python train.py --hidden_size=192 --d_shared_expert=0 --routed_scale=5.66 --lr_router=0.00102 --norm="rmsnorm" --beta2=0.99
Below are experts of layer 2 (counted from 0) of a mixture-of-experts language model. Rows are named router (the router's row for the expert), down (a neuron's output weights, with its number) and show model dimensions 64-127. Each number is 50 + 12 x the weight over its row's rms, rounded and kept within 0 to 99.
After each expert's rows: "comes before" lists some tokens at least twice as common just after its tokens as in all text. This comes from a sample of Wikipedia text that the model never trained on. Tokens count by the router's weight.

# expert 20
router:40 43 32 59 50 43 41 50 60 52 52 50 58 41 52 55 44 41 48 49 51 48 29 44 59 56 49 39 77 55 61 40 36 35 53 41 56 71 44 49 47 51 44 68 50 45 41 52 42 49 63 60 58 56 34 57 49 40 23 43 50 47 60 49
down0:60 57 41 42 55 26 49 47 78 50 66 42 53 50 38 40 82 47 36 53 31 56 46 54 45 47 48 40 53 58 39 62 26 44 34 57 26 45 30 48 70 47 40 43 36 43 48 22 50 59 40 31 40 44 65 33 60 61 59 24 55 40 71 52
down1:42 50 69 40 50 35 51 43 63 58 50 65 44 62 47 55 72 62 60 66 46 41 52 38 47 58 42 58 67 65 27 37 46 43 62 54 48 41 57 63 48 61 32 49 63 04 46 27 60 57 60 59 61 52 54 42 55 61 40 33 47 60 38 59
down2:71 59 63 58 24 50 63 41 75 18 56 38 51 47 53 54 36 70 52 50 54 68 53 33 47 40 29 31 34 47 41 58 26 45 55 78 52 67 38 48 61 42 47 47 71 47 55 40 66 87 49 44 49 50 33 42 59 55 42 53 49 37 50 30
down3:52 49 53 78 67 71 55 45 52 42 52 50 39 51 66 43 42 61 49 45 56 60 37 46 70 75 53 37 45 42 50 35 57 42 62 65 42 63 42 54 53 39 45 46 58 56 55 39 46 69 59 49 29 35 41 48 71 77 69 48 46 26 41 58
down4:84 38 54 47 37 44 40 45 58 51 44 40 58 37 39 61 48 53 59 66 49 60 72 69 48 51 68 77 47 43 56 48 49 51 49 54 49 54 52 56 45 45 58 47 39 80 45 37 48 46 81 65 31 57 57 49 45 69 17 41 53 76 39 34
down5:33 63 78 35 52 61 53 79 51 33 46 46 57 31 66 61 65 42 50 37 43 50 59 64 68 53 54 71 65 50 66 54 53 45 45 31 53 50 59 43 55 47 20 62 51 77 46 45 44 53 54 48 38 44 61 48 37 56 45 37 39 51 41 62
down6:37 47 44 66 45 52 50 54 46 52 55 46 59 55 52 35 43 36 53 48 53 73 40 31 58 38 57 72 62 53 47 80 69 56 57 49 49 37 58 47 49 44 65 42 57 99 61 47 56 60 43 57 43 54 63 33 45 74 39 53 68 50 51 70
down7:25 51 38 53 35 68 62 59 44 39 60 62 50 59 70 71 54 49 38 57 42 55 39 48 39 63 42 40 52 38 39 39 72 60 83 35 50 44 63 50 51 78 47 55 40 01 57 36 37 32 59 42 61 56 61 56 53 43 65 53 58 50 41 75
down8:33 54 58 62 39 51 51 51 35 36 59 49 72 50 59 52 61 42 24 54 45 56 26 67 35 61 46 58 66 35 52 49 54 48 56 44 77 51 50 60 52 42 44 47 52 33 55 31 37 50 47 43 52 49 74 53 55 15 63 58 33 58 18 53
down9:77 41 36 61 49 55 53 49 67 57 62 56 51 73 47 33 60 36 56 48 42 50 56 47 40 36 52 59 41 36 43 67 55 69 48 52 52 27 42 41 50 24 44 64 39 99 51 50 27 64 64 49 58 32 56 54 64 51 54 63 51 35 55 55
down10:52 57 40 29 52 34 47 63 71 55 34 52 61 50 49 50 47 40 64 56 45 49 60 48 63 42 53 43 59 46 45 67 54 55 22 52 31 38 42 48 52 25 56 57 59 44 28 65 40 44 56 59 50 44 42 36 56 42 45 65 46 55 48 32
down11:65 45 50 61 51 50 35 61 69 59 57 46 33 41 39 52 45 31 48 41 62 65 43 50 30 43 62 51 66 53 57 51 62 66 68 34 70 31 54 43 70 54 41 65 33 72 53 55 30 41 59 57 43 47 53 55 41 71 58 78 78 39 45 44
comes before: "|", " |", "i", "|---|---|---|---|---|---|", "a", "an"

# expert 3
router:68 42 65 45 58 58 65 73 60 31 58 64 38 56 55 48 48 52 57 37 57 50 61 59 62 41 46 64 45 44 54 57 37 40 44 57 25 56 70 37 56 73 78 63 64 66 27 37 48 53 60 60 70 44 50 43 52 49 46 35 49 52 51 41
down0:48 50 47 31 53 56 63 42 72 40 63 68 61 44 26 55 29 41 58 44 51 52 52 40 50 42 57 43 50 34 35 49 54 52 80 40 49 42 83 68 37 57 66 55 47 52 49 60 50 44 41 70 52 59 52 46 60 47 57 54 60 27 64 40
down1:35 27 67 26 58 32 62 54 62 27 61 60 40 42 48 63 41 46 38 38 32 55 40 51 39 50 72 50 43 43 38 77 37 37 29 31 44 61 33 50 46 62 57 28 53 34 48 49 43 68 62 63 47 47 51 48 59 50 24 54 51 61 54 51
down2:63 51 49 58 50 58 55 52 48 49 57 65 49 47 43 55 51 47 59 63 54 74 52 68 38 30 39 48 48 54 37 59 59 41 74 49 57 63 34 65 51 68 42 57 58 48 38 41 64 68 51 60 43 64 58 38 57 30 48 40 35 59 53 51
down3:52 38 22 46 44 79 63 44 40 72 45 52 58 55 57 48 35 49 37 38 45 62 28 56 54 52 38 42 50 54 42 35 52 50 43 51 69 58 71 59 44 34 22 53 49 48 61 71 52 48 42 39 46 59 80 51 31 35 61 57 53 51 80 50
down4:00 57 34 51 39 40 61 48 71 59 39 48 42 47 57 54 40 62 51 62 45 73 57 49 35 57 55 60 30 53 27 58 77 46 54 54 62 78 63 49 78 41 57 36 48 40 45 50 51 49 70 40 40 57 57 41 51 68 57 43 48 46 43 61
down5:52 53 40 43 24 56 58 79 47 39 63 49 63 58 24 46 26 55 71 47 34 40 62 45 53 39 52 46 43 36 20 38 45 59 44 61 25 45 41 66 42 53 41 35 39 58 57 63 47 44 41 41 46 45 79 65 34 48 25 49 58 38 36 65
down6:21 50 53 48 53 28 54 63 45 54 50 40 56 57 35 43 36 47 41 53 51 63 48 61 72 49 36 47 46 42 68 45 75 57 58 47 42 65 64 46 29 34 56 47 40 47 48 52 52 45 48 61 69 57 39 71 69 55 59 44 43 70 30 64
down7:59 60 44 62 39 59 40 38 68 49 50 35 59 62 31 47 26 32 49 60 58 37 47 28 42 69 51 27 53 57 35 37 48 44 62 48 58 46 58 55 58 50 46 63 52 28 59 54 54 36 57 57 58 47 47 54 86 33 48 56 49 57 71 72
down8:59 61 39 81 57 46 47 34 48 36 44 44 53 66 60 65 68 42 43 52 14 64 38 42 47 50 43 43 41 36 56 57 60 51 56 44 67 37 25 58 43 56 49 52 33 43 50 66 25 50 52 52 41 34 61 59 68 53 63 56 43 36 48 47
down9:53 40 49 49 68 42 50 44 45 53 54 65 29 40 58 34 57 38 69 63 39 39 74 54 58 65 59 43 53 41 48 63 59 48 49 38 29 39 44 53 27 47 44 47 59 40 43 58 41 27 67 41 26 66 36 79 59 58 33 52 50 50 61 46
down10:30 39 54 36 46 28 55 53 61 48 47 58 47 47 51 56 62 35 55 59 58 50 74 34 67 38 52 59 48 60 41 55 44 42 52 44 40 54 48 36 45 67 54 46 77 28 45 54 42 43 57 54 47 23 47 53 30 62 33 54 50 45 43 53
down11:54 50 50 35 66 50 44 37 38 61 28 41 51 48 39 56 50 53 58 40 49 69 63 55 63 32 60 38 40 56 67 56 32 42 55 43 64 61 49 46 44 48 59 38 37 56 55 51 47 53 63 55 67 37 50 62 42 73 51 47 63 69 56 43
comes before: "\n", " is", " was", "endment", " =", "°"

# expert 28
router:68 42 65 45 58 58 65 73 60 31 58 64 38 56 55 48 48 52 57 36 57 50 62 59 62 41 46 64 45 44 54 57 37 40 44 57 25 56 70 37 56 73 78 63 64 66 27 37 48 53 60 60 70 44 50 43 52 49 45 35 50 52 51 41
down0:52 27 50 39 56 39 41 78 48 33 46 74 60 57 43 52 52 57 53 37 37 46 64 74 41 43 54 45 33 61 36 59 40 48 51 36 51 61 45 49 25 50 48 54 47 69 60 65 62 43 37 28 62 16 47 57 31 46 50 57 53 38 63 52
down1:59 42 62 42 58 62 45 74 34 67 45 62 36 48 56 53 46 42 60 46 55 55 68 53 49 37 78 50 53 53 30 68 61 34 49 54 76 31 53 57 37 49 73 39 54 40 44 58 61 66 55 37 61 43 43 48 37 52 73 64 62 35 46 56
down2:44 57 38 52 66 64 69 46 65 62 63 53 60 48 53 53 52 33 41 62 69 46 73 45 45 27 68 34 64 38 55 50 46 21 47 57 53 60 66 51 54 59 50 51 37 40 34 54 43 64 57 74 45 62 55 43 59 56 22 43 58 49 23 47
down3:39 54 55 45 50 51 49 54 28 49 34 46 29 62 62 30 57 38 47 38 56 54 53 57 57 30 19 46 32 63 33 47 56 48 47 48 41 57 51 67 43 64 69 46 53 36 62 54 65 36 38 67 55 39 41 70 40 46 31 37 43 80 38 44
down4:38 65 38 64 64 53 56 36 36 50 63 45 55 50 33 63 61 42 67 53 52 49 50 70 53 50 63 44 57 60 53 54 39 41 37 61 33 61 42 34 74 41 46 33 30 40 47 60 51 73 53 44 51 56 46 28 45 28 59 73 54 73 67 41
down5:76 68 58 48 40 52 65 40 72 38 46 48 62 70 31 49 53 49 56 44 48 55 60 52 32 48 40 57 40 37 65 52 42 42 43 56 50 38 52 54 49 31 39 39 39 42 52 47 59 69 44 60 56 39 30 45 40 64 55 37 53 72 67 44
down6:68 44 59 53 59 67 33 62 41 65 29 50 50 56 77 67 43 48 36 54 52 50 47 62 72 55 62 38 44 70 56 59 40 56 47 30 49 60 72 57 42 53 50 52 64 28 48 46 38 43 60 35 64 56 38 51 46 41 43 51 51 44 56 48
down7:63 39 50 39 61 48 58 37 35 63 44 42 64 45 36 50 37 40 31 46 55 56 57 57 63 58 57 45 36 73 37 52 45 40 77 34 29 47 44 29 53 76 72 59 15 54 60 55 38 69 35 74 55 46 54 53 50 68 61 55 38 23 50 48
down8:53 50 25 66 66 31 52 60 43 50 45 55 25 41 71 66 47 41 50 46 22 45 38 56 47 66 41 38 69 49 59 58 64 63 46 58 48 68 61 41 54 40 68 68 57 74 46 49 49 62 44 42 66 25 41 54 44 45 46 54 65 49 40 43
down9:40 66 73 35 44 39 61 49 49 48 54 58 53 55 49 48 40 38 67 56 36 44 37 47 47 65 51 65 44 71 48 66 48 51 69 55 58 32 47 55 32 67 61 79 57 53 39 28 41 61 45 47 58 53 39 42 35 31 60 25 37 71 56 55
down10:56 32 44 60 45 39 57 79 58 40 50 28 61 38 36 38 59 62 59 52 55 67 48 58 35 60 51 32 65 49 38 44 67 34 59 51 63 42 61 38 44 47 57 49 48 54 31 65 49 44 42 66 42 51 52 59 42 52 59 56 59 36 42 64
down11:77 36 47 60 50 41 49 53 56 66 54 55 64 48 50 42 50 58 35 48 46 41 54 43 52 44 40 55 28 58 56 58 46 53 53 54 51 50 37 67 49 46 56 49 63 53 56 53 53 68 34 31 48 53 50 50 71 55 73 28 37 54 68 62
comes before: "1", "2", "3", "s", "4", "aged"

# expert 9
router:52 36 57 58 68 69 45 67 69 41 36 54 62 52 61 70 40 72 59 48 30 43 33 66 69 57 64 40 38 37 64 50 57 34 47 38 45 52 58 22 43 54 64 73 45 56 63 49 67 35 35 35 61 62 43 24 39 45 41 33 63 59 66 44
down0:49 67 76 38 69 45 52 46 49 53 39 62 50 28 58 55 38 73 75 57 48 52 41 64 42 71 58 54 39 32 66 24 67 53 46 63 55 31 45 47 63 50 39 63 53 62 67 34 38 44 35 54 65 42 38 31 60 31 63 53 32 63 34 54
down1:68 57 36 54 53 38 55 45 50 49 50 43 50 52 49 85 41 54 29 56 44 42 45 62 43 51 54 51 61 67 69 54 61 67 64 45 46 53 51 51 56 45 69 50 57 99 50 59 46 56 44 39 53 48 55 57 47 60 44 36 71 59 50 61
down2:50 59 58 78 52 62 50 59 55 43 66 60 65 38 48 99 46 51 48 70 44 50 45 51 44 58 65 53 45 33 72 59 76 54 52 53 45 53 76 41 48 43 56 46 45 98 45 51 56 60 50 54 63 59 59 61 49 46 44 42 62 32 49 53
down3:30 62 34 46 64 33 50 44 58 52 52 31 52 42 47 42 42 34 66 42 62 47 43 47 48 39 57 60 71 38 51 61 58 44 49 40 52 58 27 36 42 48 07 43 43 56 53 56 44 46 43 72 48 52 46 67 54 58 53 55 64 37 83 33
down4:48 57 30 35 44 37 56 33 52 52 51 70 53 62 68 62 67 55 53 47 43 61 45 42 53 36 27 50 55 48 38 55 43 54 83 31 40 41 44 51 30 65 46 61 48 35 67 52 43 26 41 46 69 48 35 30 24 86 64 48 47 70 56 38
down5:58 56 50 51 48 51 48 49 73 51 52 57 59 47 46 70 32 51 50 58 53 46 58 41 48 45 53 52 47 68 49 41 41 56 59 36 50 46 48 40 58 48 71 47 48 99 52 53 50 48 69 36 45 50 53 43 61 64 44 51 54 33 67 49
down6:31 50 39 67 52 50 53 50 46 45 45 60 46 63 48 33 53 63 80 43 47 65 53 47 52 55 77 59 50 47 54 60 45 43 43 60 44 51 37 66 57 43 44 55 50 11 48 56 52 45 55 50 65 62 35 28 45 51 37 26 51 31 56 53
down7:44 58 29 62 70 40 26 47 69 51 34 45 67 43 44 83 54 37 50 26 65 21 45 38 54 57 57 44 62 41 40 28 51 68 50 35 60 40 57 41 73 63 50 45 39 99 61 61 49 37 58 37 49 59 64 35 60 49 30 45 49 48 68 54
down8:35 59 27 56 61 57 37 82 41 25 47 26 44 73 54 34 47 54 49 39 47 77 48 57 63 33 49 59 64 45 50 45 34 39 42 60 46 69 41 52 56 49 21 56 32 40 62 40 57 43 48 54 55 39 45 37 39 58 71 38 34 68 50 52
down9:47 51 49 53 56 70 54 36 43 66 40 52 40 59 64 50 34 36 59 60 54 64 60 72 67 51 71 41 27 71 67 64 24 39 36 53 45 41 63 59 55 43 59 56 51 91 53 63 63 51 30 49 41 50 45 46 53 63 39 50 49 48 66 53
down10:30 57 52 64 37 29 62 52 48 45 57 41 49 50 55 23 53 52 53 47 44 57 79 50 59 60 47 62 39 40 47 63 53 42 55 57 36 78 44 45 51 53 34 35 59 00 64 65 49 43 32 60 54 41 41 59 38 46 52 46 52 65 39 58
down11:53 72 53 40 58 49 49 40 68 42 32 49 49 46 32 27 55 52 35 36 56 50 36 44 25 46 40 68 51 35 42 55 58 48 49 53 40 63 32 44 68 34 38 46 18 13 65 38 56 63 52 71 40 48 67 28 64 55 44 52 48 45 50 65
comes before: "\n", " The", " He", " In", " It", "%"

# expert 6
router:68 42 65 45 58 58 65 73 60 31 58 64 38 56 55 48 48 52 57 37 57 50 62 59 62 41 46 64 45 44 54 57 37 40 44 57 26 56 70 37 56 73 78 63 64 66 27 37 48 53 60 61 70 44 49 43 52 49 45 35 49 52 51 41
down0:45 67 38 54 64 62 40 53 50 36 64 54 37 58 67 42 65 59 51 38 44 41 54 52 40 55 62 40 34 49 43 37 36 45 46 45 52 72 37 32 43 51 20 62 59 48 46 57 49 47 42 71 63 52 66 63 11 49 69 58 57 34 35 34
down1:65 59 31 64 57 58 59 57 50 48 61 44 37 52 44 55 45 39 68 56 32 31 44 28 36 75 68 57 56 57 61 34 46 33 60 20 50 18 61 37 41 63 60 58 49 47 67 51 43 52 50 60 35 43 58 52 29 31 52 57 39 72 30 64
down2:43 46 47 40 47 36 52 57 72 42 42 62 38 46 52 45 57 39 42 52 43 30 28 37 46 55 32 64 21 49 33 51 52 55 33 46 46 85 24 43 51 34 75 25 47 54 47 62 29 42 24 42 45 41 79 33 46 45 51 65 39 41 53 50
down3:57 15 57 47 57 67 51 54 60 45 50 69 53 63 34 46 41 57 55 51 28 41 46 57 47 66 41 39 53 50 48 37 26 53 46 65 35 60 53 51 77 47 44 46 55 50 51 37 40 36 67 48 76 48 37 41 33 52 57 67 48 66 62 38
down4:38 60 39 33 67 56 74 44 66 40 46 48 30 56 59 52 46 35 48 48 53 64 65 31 47 29 51 67 50 49 52 51 47 47 64 57 55 37 46 50 40 57 39 40 06 26 50 59 41 62 75 48 51 24 50 35 42 46 49 28 51 89 60 43
down5:29 52 62 63 46 64 60 64 60 28 43 62 58 47 31 45 65 26 53 63 44 46 48 42 40 49 66 77 47 49 38 44 44 15 67 36 41 46 47 50 46 47 61 50 28 25 55 50 53 47 62 57 59 64 62 46 59 43 40 52 36 50 52 58
down6:61 39 58 41 46 53 69 47 57 52 45 54 26 58 39 25 72 55 41 46 15 51 63 63 61 43 37 54 60 44 67 21 51 41 28 75 56 49 34 30 52 36 30 51 65 50 67 34 67 66 46 47 60 46 65 46 42 64 48 71 53 53 69 52
down7:55 45 24 59 48 69 63 53 51 72 63 28 61 53 78 48 45 32 52 49 29 67 60 48 51 33 49 29 43 21 42 66 71 51 55 65 35 46 54 45 45 35 34 33 49 60 62 40 30 36 34 58 40 48 59 74 45 58 42 53 61 44 49 47
down8:37 52 59 54 52 54 63 41 34 51 34 54 64 64 40 51 76 36 47 46 33 49 66 49 46 54 40 54 42 68 49 80 46 30 53 39 44 34 36 47 47 48 68 24 51 49 41 63 52 47 56 23 53 44 50 41 50 15 54 32 52 53 55 48
down9:32 81 53 43 39 49 46 59 40 60 50 61 40 55 44 38 54 54 48 65 50 52 42 42 41 47 71 33 33 46 52 38 42 32 42 48 55 45 69 58 39 42 42 58 39 47 50 58 70 47 43 41 63 61 46 52 49 36 53 77 43 32 33 58
down10:50 50 50 24 42 74 33 48 47 55 36 38 47 71 43 56 56 72 59 31 46 24 47 49 27 62 33 52 55 36 47 41 05 57 51 37 65 37 47 59 60 41 70 58 50 49 40 49 76 54 54 46 53 56 50 47 33 43 48 30 42 55 74 55
down11:55 61 54 26 45 66 63 65 44 46 43 32 14 45 43 67 55 30 74 71 57 57 53 42 58 43 67 34 57 41 42 75 55 69 50 37 43 53 40 49 19 40 57 75 50 65 57 46 52 48 42 55 33 32 54 56 38 46 35 39 57 24 42 33
comes before: "1", "2", "3", "4", "5", "7"

# expert 11
router:36 62 58 69 48 43 65 62 50 42 30 52 64 38 67 41 81 41 48 59 45 24 52 58 50 52 62 28 42 56 46 43 44 49 40 44 63 60 52 35 45 58 51 32 47 41 46 65 42 23 49 39 37 50 60 35 37 42 46 35 43 59 47 34
down0:54 49 61 58 41 49 72 42 53 34 60 43 62 62 48 64 43 53 41 59 50 48 44 66 72 51 43 54 69 32 68 48 56 44 61 35 69 47 47 46 46 57 37 50 44 52 61 27 53 55 48 65 53 38 41 50 24 63 53 69 47 61 61 27
down1:70 64 58 45 62 39 54 57 26 44 40 39 54 66 52 56 55 53 52 55 51 34 49 17 48 24 76 58 62 49 59 58 54 34 43 61 46 44 45 45 61 60 46 39 27 51 68 52 35 67 47 64 34 56 34 48 40 47 48 15 38 52 76 44
down2:40 63 53 60 48 58 50 32 47 43 70 47 51 44 60 47 53 43 42 65 40 51 65 36 29 71 35 48 53 56 42 61 59 48 21 59 29 57 44 27 30 65 40 61 24 28 36 51 37 60 47 62 36 59 52 55 36 31 48 49 25 73 32 47
down3:41 40 66 42 28 41 40 70 36 61 52 44 38 48 49 37 58 59 50 60 53 55 67 20 45 58 36 53 29 55 37 41 70 39 37 57 44 72 33 47 52 50 26 59 70 18 66 62 67 42 52 59 25 47 59 68 42 38 45 51 35 60 52 58
down4:68 67 31 36 53 43 53 49 51 62 39 64 59 48 41 51 57 31 47 41 69 37 52 64 82 37 50 30 24 31 51 51 55 34 41 38 37 38 57 30 42 39 61 37 50 49 57 61 49 46 63 48 57 69 48 51 41 60 43 20 67 39 28 63
down5:86 70 57 50 48 54 49 56 51 58 40 77 48 57 62 58 51 36 46 55 68 20 55 37 43 60 45 33 61 44 60 60 41 41 56 31 55 67 30 48 46 50 44 51 53 57 57 48 54 51 62 41 62 65 41 34 51 34 41 53 42 51 53 52
down6:46 41 38 56 48 40 48 50 49 71 35 42 49 34 35 34 39 39 59 52 42 44 56 45 67 44 46 71 50 43 50 70 36 39 34 56 43 50 51 59 69 50 29 48 58 54 81 45 58 56 59 59 67 55 37 65 39 67 41 70 45 80 44 58
down7:72 56 44 27 60 44 60 59 45 67 36 53 30 58 32 55 38 63 33 37 58 47 57 73 49 34 50 54 46 62 54 44 45 59 48 65 43 57 47 48 48 31 48 51 34 76 46 54 52 46 59 53 38 47 52 30 56 59 58 43 29 46 62 69
down8:54 40 54 50 44 65 55 31 49 43 49 64 58 55 64 68 38 34 65 51 84 55 51 32 61 38 43 34 38 23 55 44 66 47 68 50 39 56 61 56 61 43 53 65 48 62 50 72 53 55 54 33 55 60 41 61 49 54 50 64 54 59 41 58
down9:53 45 64 46 70 45 64 56 35 58 49 33 50 30 45 62 43 53 46 48 46 44 32 61 43 36 59 33 33 49 57 49 50 57 47 34 41 37 38 46 58 51 51 50 24 55 57 33 26 39 68 47 57 55 37 14 37 50 17 36 51 51 50 71
down10:68 54 32 56 48 52 59 47 50 59 57 34 45 46 37 70 57 58 52 64 54 73 38 82 48 41 51 60 67 36 36 25 58 68 52 50 79 45 55 59 37 45 39 44 42 72 62 43 55 37 29 50 49 38 49 53 45 62 64 50 45 59 56 58
down11:53 35 35 49 38 55 53 54 56 72 52 50 53 40 51 45 56 47 27 45 66 57 65 55 39 34 57 47 54 68 70 33 45 50 58 41 26 37 23 47 38 51 44 50 65 18 58 74 62 35 43 49 63 53 54 44 70 62 68 42 33 58 53 50
comes before: " a", " the", " been", " also", " not", " be"

# expert 15
router:38 43 48 46 39 58 41 59 47 54 45 64 56 64 55 58 53 39 62 34 38 63 51 55 63 46 21 60 34 58 63 60 52 53 47 36 32 66 60 47 70 54 43 56 43 42 41 77 36 35 52 54 48 35 56 46 45 34 45 68 40 42 56 40
down0:68 63 51 45 54 42 45 45 27 38 32 43 64 61 61 50 50 58 50 22 41 55 41 34 45 45 47 54 65 40 51 68 52 59 33 40 47 55 50 24 40 57 71 56 67 77 26 45 55 69 61 44 43 39 53 72 29 45 37 47 51 31 35 70
down1:51 21 56 41 43 37 60 40 24 54 61 69 57 40 40 65 69 45 57 50 61 42 75 73 54 62 65 53 42 35 49 32 65 63 63 67 34 53 53 39 23 41 67 53 38 45 62 45 45 45 35 52 34 28 45 44 39 61 60 54 33 43 52 55
down2:47 42 39 36 38 34 52 71 54 41 41 59 55 65 73 64 47 48 46 71 51 55 47 67 45 38 74 41 48 48 54 38 52 55 58 52 18 55 37 59 45 45 74 50 72 50 49 60 38 53 61 71 58 46 67 42 71 50 52 48 40 44 57 53
down3:56 53 46 28 37 41 56 60 76 58 63 28 40 56 40 47 62 55 40 39 40 58 61 46 36 56 54 64 62 30 32 64 57 47 36 49 70 39 45 31 59 32 41 61 55 68 73 49 74 56 37 41 58 37 51 25 43 46 39 39 56 57 51 46
down4:63 59 69 45 52 54 46 40 46 59 43 72 42 41 47 51 34 48 46 28 51 24 20 52 65 76 62 39 34 45 47 51 32 43 40 46 67 43 43 44 68 26 37 63 48 62 45 46 56 65 45 66 62 41 49 41 63 55 41 55 66 48 49 34
down5:59 49 36 57 59 57 65 59 47 59 36 66 41 39 49 47 61 61 43 42 40 48 27 43 44 62 21 50 56 53 45 59 60 64 48 33 59 66 59 30 47 50 44 46 52 59 53 48 32 46 54 64 48 53 25 47 50 52 41 53 60 52 65 58
down6:53 53 58 49 69 24 44 63 81 34 40 34 53 42 63 29 45 52 47 57 35 64 36 15 51 43 29 56 47 51 63 58 66 37 48 57 49 55 77 57 44 60 50 50 34 43 64 58 34 69 58 62 54 44 50 52 59 53 40 39 47 57 50 46
down7:46 58 67 50 53 44 53 35 34 38 58 60 50 49 63 45 57 44 35 56 42 51 46 34 36 54 55 39 36 54 44 46 49 58 56 60 41 48 14 66 69 21 54 54 51 43 56 40 51 55 35 61 65 59 45 44 57 44 54 44 36 47 58 45
down8:49 46 59 32 72 43 33 42 66 32 44 52 44 47 58 56 60 51 59 52 39 39 50 68 46 39 57 48 28 47 45 40 66 46 38 45 46 26 57 60 41 43 73 36 67 44 45 71 52 54 56 60 66 25 58 67 54 32 42 50 49 35 32 42
down9:70 52 54 43 39 45 41 42 64 67 46 41 42 50 44 50 55 70 53 37 41 63 47 30 55 63 49 44 76 34 59 49 57 52 45 58 60 47 27 32 39 42 63 48 42 76 54 33 47 58 69 41 44 38 54 73 57 53 61 61 55 72 41 56
down10:39 42 59 53 41 49 58 39 63 77 45 41 43 47 67 41 55 60 52 33 39 50 63 66 41 54 55 31 53 44 25 53 29 43 63 32 50 36 58 51 47 52 37 46 55 63 55 51 44 42 36 36 32 47 72 54 44 51 25 63 43 52 42 36
down11:64 78 49 60 64 41 68 39 54 47 37 54 64 61 54 33 45 52 47 30 58 29 67 53 48 43 38 53 48 60 63 49 41 53 35 59 35 59 73 61 66 58 23 36 47 63 34 61 51 54 51 31 40 52 32 48 38 42 74 55 62 43 48 48
comes before: " to", " as", " by", " in", " for", " on"

# expert 18
router:57 37 54 65 59 56 67 69 45 43 62 41 38 21 58 56 52 38 30 47 56 40 62 53 57 63 32 50 46 66 27 74 34 56 29 26 48 46 58 51 52 51 76 37 38 58 51 62 65 38 45 39 57 65 73 40 69 57 37 48 51 47 54 69
down0:39 54 54 30 53 63 51 42 50 49 75 65 53 42 55 67 43 51 61 55 67 53 53 51 65 58 48 61 64 39 61 51 34 65 65 85 41 57 58 43 59 58 63 55 49 41 72 38 33 52 51 35 47 59 48 50 32 43 31 64 40 51 44 45
down1:46 53 58 66 49 50 53 39 29 33 58 46 56 51 34 49 72 49 39 55 37 53 32 46 62 54 57 72 58 55 26 65 27 53 60 42 51 58 52 35 41 38 67 50 58 44 60 52 52 43 82 41 58 56 56 44 69 52 51 37 50 27 43 56
down2:71 48 61 60 48 58 56 30 41 45 50 40 66 60 65 79 45 56 43 43 44 26 48 23 55 64 36 53 35 62 37 66 64 42 56 41 44 48 68 59 65 51 20 56 57 85 55 45 39 37 71 60 36 38 62 56 51 55 35 35 53 40 54 49
down3:39 47 51 44 72 10 22 65 57 37 48 38 28 54 28 53 58 55 41 45 51 50 57 61 34 52 53 55 52 51 33 44 46 54 43 47 51 70 36 43 44 40 57 40 33 25 53 60 55 70 63 63 47 37 46 44 46 58 39 61 38 54 45 73
down4:31 65 64 42 57 40 44 60 40 42 64 72 48 46 47 53 54 51 59 42 59 10 51 52 40 43 42 34 64 60 41 49 47 32 41 33 38 24 60 31 54 46 49 45 52 35 48 52 48 45 48 53 68 55 43 54 65 35 42 52 49 47 42 41
down5:69 51 51 37 48 51 47 44 39 58 46 31 39 60 59 35 52 39 39 45 55 53 57 60 34 41 63 34 52 50 52 55 60 59 62 57 44 61 29 69 47 51 47 62 55 94 53 43 35 57 52 50 42 66 40 54 42 61 71 49 33 30 44 58
down6:71 40 41 53 47 62 55 64 40 42 51 65 49 31 33 62 54 44 50 38 66 59 27 65 48 52 52 39 51 34 43 45 75 50 28 65 53 51 42 52 66 45 51 58 43 75 53 28 73 59 84 52 62 47 59 59 58 45 60 32 67 56 51 69
down7:42 58 46 51 60 62 54 40 77 68 40 70 59 54 48 38 47 40 51 52 45 38 49 49 51 69 49 44 56 22 33 35 68 62 47 48 39 40 45 69 53 19 50 54 71 27 28 49 53 53 53 61 62 40 36 42 48 40 62 44 66 40 49 31
down8:54 38 53 56 31 42 43 42 58 76 46 36 34 54 42 50 41 46 55 55 70 46 55 57 42 45 58 58 44 63 61 36 45 45 34 72 56 52 36 36 51 46 37 60 42 99 46 40 39 56 49 68 55 46 75 73 49 43 60 51 45 51 53 48
down9:67 61 53 42 62 37 34 43 45 52 56 51 59 43 65 62 32 53 65 45 71 38 33 60 72 34 74 56 72 51 32 65 45 60 39 45 18 46 32 45 53 37 50 56 62 99 40 54 44 26 56 43 58 43 51 43 41 44 46 50 54 55 49 50
down10:62 54 47 68 43 35 43 24 64 59 39 57 37 47 41 47 46 49 30 40 45 52 49 61 46 45 23 42 76 54 46 76 71 62 47 28 53 30 37 61 37 30 63 56 49 94 56 44 54 64 50 49 60 33 36 51 62 56 56 55 56 65 71 41
down11:99 53 50 66 67 45 38 53 42 47 50 32 58 45 60 47 32 44 53 48 55 41 40 54 52 51 47 65 59 55 37 55 64 39 46 37 40 39 61 50 54 45 55 41 48 99 44 66 63 41 41 70 51 46 44 42 51 59 47 54 52 39 42 52
comes before: "-", "\n", " ", "==", "The", "In"